From a checkpoint of a small mixture-of-experts model trained on Wikipedia.
Size: 10 layers, width 192, vocabulary 32768, 35.8M parameters.
Experts: 64 GeGLU neurons an expert, a shared expert of 64 neurons.
Training: a variant of SOAP for the experts, 294M tokens, 4490 steps.
Below are experts of layer 2 (counted from 0) of a mixture-of-experts language model. Rows are named router (the router's row for the expert), gate (a neuron's input weights, with its number), up (a neuron's input weights, with its number), down (a neuron's output weights, with its number) and show model dimensions 0-191. Each number is 200 + 20 x the weight over its row's rms, rounded and kept within 0 to 999.
Before each expert's rows: a language model's description of what the expert responds to; "comes before" lists some tokens at least twice as common just after its tokens as in all text. This comes from a sample of Wikipedia text that the model never trained on. Tokens count by the router's weight.

# expert 59
Description: Words opening a sentence or paragraph, mainly In, On, At, As, After, During before a year or date, as in In 2010.
comes before: " ", " the", " was", " office", " this", " a"
router,230,208,238,190,204,205,196,192,182,186,228,211,177,188,209,231,213,212,212,160,219,222,230,188,184,183,230,161,198,175,223,248,206,201,203,177,204,168,232,187,182,198,207,206,214,180,226,211,232,214,212,245,218,179,217,171,203,202,203,198,192,217,214,206,217,224,178,170,200,194,212,191,273,221,214,225,183,170,194,220,214,190,194,207,180,208,198,188,181,207,205,183,181,233,179,184,199,199,220,201,204,198,206,182,208,194,200,217,212,173,225,189,182,211,195,211,210,181,180,217,181,225,174,190,188,229,198,187,208,205,219,206,198,200,236,220,192,157,178,215,200,235,205,171,210,196,185,174,155,240,188,226,203,249,196,196,189,181,185,200,177,173,222,202,199,207,195,193,214,203,200,174,215,194,183,229,203,222,222,203,170,186,211,213,167,240,222,193,185,200,230,243
gate1,159,156,211,232,202,178,220,186,194,193,220,228,216,212,211,205,196,218,187,212,210,190,208,210,219,204,218,198,198,211,230,232,226,180,167,190,184,211,205,213,215,198,217,188,186,216,223,211,224,206,195,210,196,223,220,212,171,217,206,201,194,194,159,186,193,225,193,194,234,189,196,211,227,226,209,220,222,170,223,159,188,187,182,220,205,178,222,216,205,223,201,193,196,227,218,192,227,208,204,215,188,168,198,181,151,190,227,215,191,205,188,200,197,208,170,184,205,160,201,155,211,207,239,194,155,209,188,209,215,238,177,202,178,195,169,216,181,210,178,209,187,227,200,217,203,213,173,202,192,196,209,210,233,212,243,211,209,175,227,189,181,184,210,223,217,223,228,210,177,208,221,184,239,178,195,157,235,193,234,233,197,197,199,208,213,214,221,200,179,224,246,238
up1,255,263,205,183,197,210,215,204,198,200,185,190,199,204,206,201,194,182,183,183,199,190,216,199,216,222,175,226,196,213,171,181,196,219,203,220,221,200,198,187,204,210,202,194,197,220,183,192,195,206,226,173,192,200,185,185,219,198,199,180,217,195,226,223,209,180,226,205,163,207,190,176,158,213,211,190,176,225,197,246,190,196,215,180,194,215,190,195,213,214,206,215,229,213,185,231,185,211,200,177,210,232,209,225,231,232,196,189,218,204,206,209,186,190,202,169,186,244,199,217,210,206,166,196,244,189,207,199,191,153,212,195,185,198,245,227,224,171,227,204,198,192,221,192,210,220,212,196,198,183,198,192,160,210,152,169,189,219,179,158,215,207,196,141,200,204,189,170,177,183,175,225,170,217,201,224,197,220,179,182,218,184,217,213,188,238,176,186,175,165,184,182
down1,188,228,207,185,196,205,228,196,172,120,186,203,181,183,218,222,208,210,197,175,179,168,226,176,189,194,184,183,214,210,216,181,241,218,204,206,204,260,211,211,204,218,183,207,179,188,233,168,156,198,208,166,199,160,193,204,208,214,189,213,198,197,202,214,228,199,218,196,223,186,217,223,203,207,212,195,201,212,210,165,183,178,217,198,194,206,220,185,222,174,162,208,212,181,163,203,185,172,181,213,182,191,226,187,213,195,203,210,169,222,229,223,213,209,202,194,193,198,197,201,212,164,158,205,233,226,202,204,189,170,210,215,214,214,201,209,213,223,230,160,212,208,183,186,176,179,212,171,199,187,177,227,203,182,183,199,165,205,233,188,192,194,201,185,169,203,177,197,202,212,184,191,221,217,204,202,180,204,178,217,190,179,241,206,184,207,243,227,239,185,190,222

# expert 29
Description: Month names in dates like on April 7 or in January 2010, plus digits inside years, percentages and coordinates.
comes before: " ", " /", " that", " later", " addition", " October"
router,194,237,201,195,173,197,202,180,233,178,205,190,213,230,180,231,208,190,196,225,223,187,223,190,196,227,207,179,209,220,257,197,169,222,180,222,216,196,196,192,224,170,245,163,187,227,236,212,163,210,196,209,195,261,213,212,217,235,181,213,213,206,183,228,214,193,208,217,185,205,194,194,222,193,246,197,223,168,152,162,205,184,241,167,203,204,199,193,196,216,164,211,213,215,206,203,194,190,206,178,196,196,200,201,171,171,186,226,188,189,201,211,229,195,183,229,192,221,192,204,183,189,206,205,210,199,177,211,195,179,206,199,179,208,181,203,178,173,188,228,207,208,198,179,200,191,182,179,193,231,179,235,217,230,221,163,231,186,193,227,233,247,171,215,186,190,194,215,220,224,171,205,185,209,211,198,183,176,206,216,196,192,202,203,224,205,205,203,198,218,191,222
gate1,244,170,190,210,198,205,207,205,224,230,220,205,167,184,210,234,223,201,198,171,169,201,229,198,217,188,202,197,210,232,181,228,180,208,235,204,224,191,234,173,186,175,242,196,209,201,205,186,203,191,194,214,175,177,180,217,206,219,181,202,198,199,186,226,208,195,215,217,206,184,166,202,218,131,223,197,212,187,221,186,214,190,205,229,194,212,240,220,181,205,181,210,210,196,173,231,203,210,188,193,191,209,204,182,180,192,182,233,220,203,225,180,233,213,197,232,162,226,230,200,184,180,205,222,199,180,187,189,225,198,197,207,179,215,239,181,213,218,197,203,186,192,206,186,196,189,212,183,161,174,162,174,197,227,208,227,210,188,210,197,219,202,230,215,215,184,215,197,218,219,222,231,212,191,180,222,166,227,215,181,182,190,227,192,190,179,198,182,151,213,220,152
up1,183,197,195,208,197,205,222,173,166,196,204,197,182,168,238,194,189,188,187,187,204,190,228,174,222,191,198,163,196,223,210,212,191,210,171,159,177,196,186,232,183,228,193,189,203,218,205,210,212,205,162,236,183,167,213,177,227,199,218,175,183,227,198,190,188,202,207,171,205,148,232,190,164,221,224,214,190,192,191,208,186,201,176,191,186,217,198,221,219,199,193,214,229,217,193,204,187,181,210,173,192,179,186,185,162,202,199,162,173,200,171,213,205,160,203,258,202,216,178,200,202,222,197,202,165,232,190,208,166,182,213,189,209,227,187,193,201,232,197,198,188,207,166,213,187,182,181,210,225,203,194,192,212,220,177,196,208,207,165,252,230,191,186,184,220,185,221,201,214,191,184,156,216,201,194,213,230,183,151,203,187,219,179,189,223,191,230,219,223,197,204,229
down1,216,213,187,212,197,192,182,191,186,203,205,265,185,187,175,208,199,206,210,191,174,184,191,215,226,225,195,177,238,211,180,232,225,218,227,188,199,199,232,188,191,182,146,184,212,191,204,167,183,205,218,230,230,222,186,202,203,201,189,178,216,210,194,206,222,198,186,166,214,218,178,188,187,155,182,214,219,211,183,192,172,185,204,204,248,170,233,192,224,185,196,185,184,210,230,177,209,205,176,234,191,190,182,212,185,207,157,178,206,180,168,189,173,238,185,214,220,207,202,195,210,195,204,204,155,201,232,184,177,211,191,219,205,175,189,193,200,184,211,187,208,199,210,204,178,191,172,208,203,189,190,196,195,239,179,212,224,217,175,154,195,218,187,162,167,182,184,174,166,182,194,209,191,198,186,200,164,210,185,192,212,199,193,209,154,183,196,171,189,236,175,194

# expert 21
Description: Country and place names in infobox fields, tables and prose, e.g. United States, Spain, France, Bosnia, Northern Ireland.
comes before: " |", ",", "\n", ".", "'s", ".\n\n"
router,232,194,211,188,212,221,187,150,247,173,223,241,171,216,239,201,206,198,202,197,203,181,227,225,202,222,204,167,195,169,184,178,195,204,182,172,187,203,206,188,221,188,225,212,212,214,187,196,195,208,207,195,227,199,200,177,222,218,206,201,207,244,237,218,215,222,229,156,203,178,232,183,197,191,169,170,233,196,176,210,218,216,187,236,217,205,206,177,142,216,206,214,190,220,201,210,173,185,195,186,208,206,184,186,191,202,206,234,218,186,185,209,209,219,189,214,205,217,189,220,206,230,183,216,209,199,186,185,187,181,207,185,204,200,197,204,181,145,212,222,204,226,217,184,245,190,182,222,215,201,175,219,233,180,219,164,174,175,181,190,204,153,189,196,198,176,210,167,196,186,193,192,205,175,232,211,214,214,179,193,200,169,217,188,203,210,191,208,210,161,224,187
gate2,225,216,225,219,191,171,182,226,214,230,149,202,220,244,182,197,186,222,182,206,222,210,203,187,197,194,181,249,181,211,167,198,196,226,196,206,216,162,173,213,183,211,166,209,176,210,197,222,227,193,189,235,199,186,228,201,162,185,193,219,196,196,212,208,212,222,236,212,214,224,177,218,188,211,194,208,205,183,189,224,189,195,206,190,224,195,174,194,192,197,222,202,173,197,174,209,210,201,159,164,176,228,238,187,179,184,181,196,195,237,213,224,213,204,192,223,191,210,230,191,194,222,185,188,224,183,163,216,203,173,218,271,219,158,211,215,181,199,178,213,181,215,206,207,177,178,216,181,181,189,216,193,197,206,172,186,202,176,227,201,185,190,216,217,187,196,241,202,183,184,199,216,183,201,193,207,189,200,211,191,168,201,194,144,177,174,201,225,191,209,202,183
up2,225,214,198,207,213,227,202,223,198,253,200,186,230,223,206,217,192,219,231,186,204,219,196,192,192,202,196,193,166,196,166,193,172,205,189,240,195,173,208,245,226,183,210,170,216,170,175,195,238,218,175,212,206,202,178,221,226,208,176,246,164,175,190,200,208,180,199,226,168,172,213,184,198,199,209,208,179,213,207,183,235,220,164,224,191,222,182,182,203,203,206,217,224,215,195,179,183,218,185,196,183,232,217,201,197,189,207,194,198,196,212,195,174,198,237,206,203,171,158,213,203,204,223,241,170,174,183,187,224,210,189,183,192,211,189,241,215,189,234,201,211,245,183,187,179,176,215,216,153,187,190,204,214,204,195,239,232,207,200,187,187,206,226,195,219,197,216,204,214,180,200,203,183,193,212,212,158,198,170,210,209,194,215,214,202,213,211,205,194,242,176,165
down2,173,213,233,218,197,186,214,190,188,249,195,174,209,178,195,206,181,189,198,225,218,253,177,215,213,166,212,198,175,198,215,204,255,219,209,236,217,199,205,198,231,213,192,193,165,183,217,216,202,211,219,193,205,241,223,203,190,189,189,235,202,173,209,216,192,192,198,197,201,161,201,218,186,185,209,216,167,227,204,191,189,238,235,197,195,211,191,238,219,217,216,179,181,213,212,185,216,211,229,211,207,234,181,212,170,209,216,187,170,190,238,202,209,197,227,181,208,201,158,173,167,206,191,216,192,213,199,213,242,202,179,191,204,229,202,218,166,208,201,200,184,214,211,167,155,195,206,184,218,207,193,216,200,176,173,188,218,211,221,199,206,153,214,218,219,188,208,252,218,198,238,204,163,213,211,204,223,207,207,215,207,212,209,218,227,221,191,215,206,225,199,180

# expert 60
Description: Signs like +, −, ± and pipes in election and league tables, coordinate separators, and participles before prepositions, such as known as, designed by.
comes before: " ", " as", " to", " in", " by", " that"
router,226,207,216,185,208,211,191,214,197,185,200,195,209,189,203,189,200,195,198,172,194,183,215,202,242,228,175,215,222,168,229,219,157,201,213,213,182,203,194,212,181,195,241,207,213,161,207,188,175,197,199,220,183,199,235,229,202,207,226,201,182,184,211,237,194,220,176,203,216,216,244,198,211,220,197,205,228,206,192,221,195,201,219,191,164,178,169,204,189,163,186,183,186,156,199,200,189,209,218,222,177,184,230,192,180,204,188,227,213,207,198,175,211,213,212,187,217,241,188,184,196,249,181,204,191,221,192,200,202,162,184,198,221,237,202,221,182,159,159,232,172,205,189,175,194,196,200,210,202,235,191,227,214,193,189,206,186,146,190,210,173,169,214,198,169,222,206,194,187,204,178,207,210,189,233,245,198,204,159,240,219,213,203,193,173,184,204,214,190,233,191,189
gate2,189,179,203,229,220,188,209,227,221,195,196,217,188,184,192,225,190,210,187,202,174,194,193,188,185,171,174,232,221,162,185,204,179,182,210,164,164,170,229,190,224,212,217,192,220,200,183,198,176,244,255,223,160,225,179,190,212,198,194,183,206,176,184,178,186,220,208,200,194,176,197,195,217,230,204,182,199,204,187,194,188,223,221,193,205,207,218,225,224,209,181,196,212,171,212,226,150,212,191,224,195,183,183,220,186,207,215,219,223,189,210,189,202,178,202,230,207,192,208,207,220,209,203,190,169,170,208,194,203,199,185,218,199,196,221,193,243,186,207,187,192,218,189,197,175,216,177,194,222,199,216,155,213,221,181,229,233,203,189,227,179,131,189,206,199,229,247,179,203,204,192,202,242,230,187,231,186,206,187,184,237,173,206,201,193,226,191,179,209,202,221,172
up2,149,201,198,227,183,201,155,195,235,192,183,215,195,225,178,193,198,181,221,190,155,205,221,223,193,194,238,164,192,217,179,206,207,169,222,222,166,194,187,221,190,211,203,211,185,183,196,199,197,179,189,202,191,181,213,186,185,184,207,212,184,207,166,212,212,198,209,232,212,221,237,189,192,210,223,220,162,187,234,222,227,183,183,178,199,174,163,182,182,205,205,168,221,219,209,213,217,214,194,207,198,219,164,233,173,197,169,209,209,190,242,193,214,233,191,193,178,218,208,179,217,169,200,194,229,211,217,212,192,176,185,198,207,190,244,218,195,213,226,229,155,175,204,203,203,218,206,223,222,221,208,207,159,190,234,188,225,173,182,214,221,211,192,184,214,183,179,213,187,208,184,207,201,205,189,172,206,182,201,228,227,197,169,195,184,240,212,208,185,225,236,219
down2,206,218,225,211,192,234,190,246,189,195,208,221,235,199,214,218,211,222,221,190,185,240,200,181,172,190,177,196,170,196,197,195,207,207,209,192,194,168,164,187,195,179,209,222,209,229,193,198,198,213,209,182,186,175,166,228,221,185,181,179,203,186,213,208,212,211,204,220,204,206,186,209,200,215,195,192,205,176,217,147,175,180,180,223,214,235,221,191,200,188,154,231,214,173,198,170,183,190,188,192,139,195,225,216,215,199,199,209,205,189,211,200,185,225,257,222,219,206,220,192,186,195,200,170,218,191,161,212,165,179,187,195,234,193,140,181,191,194,193,199,178,210,163,214,196,250,206,194,205,212,228,192,201,205,233,211,218,214,187,180,193,214,182,201,199,221,205,217,185,167,206,195,237,206,204,197,167,152,193,221,207,205,195,195,204,186,180,197,199,161,200,184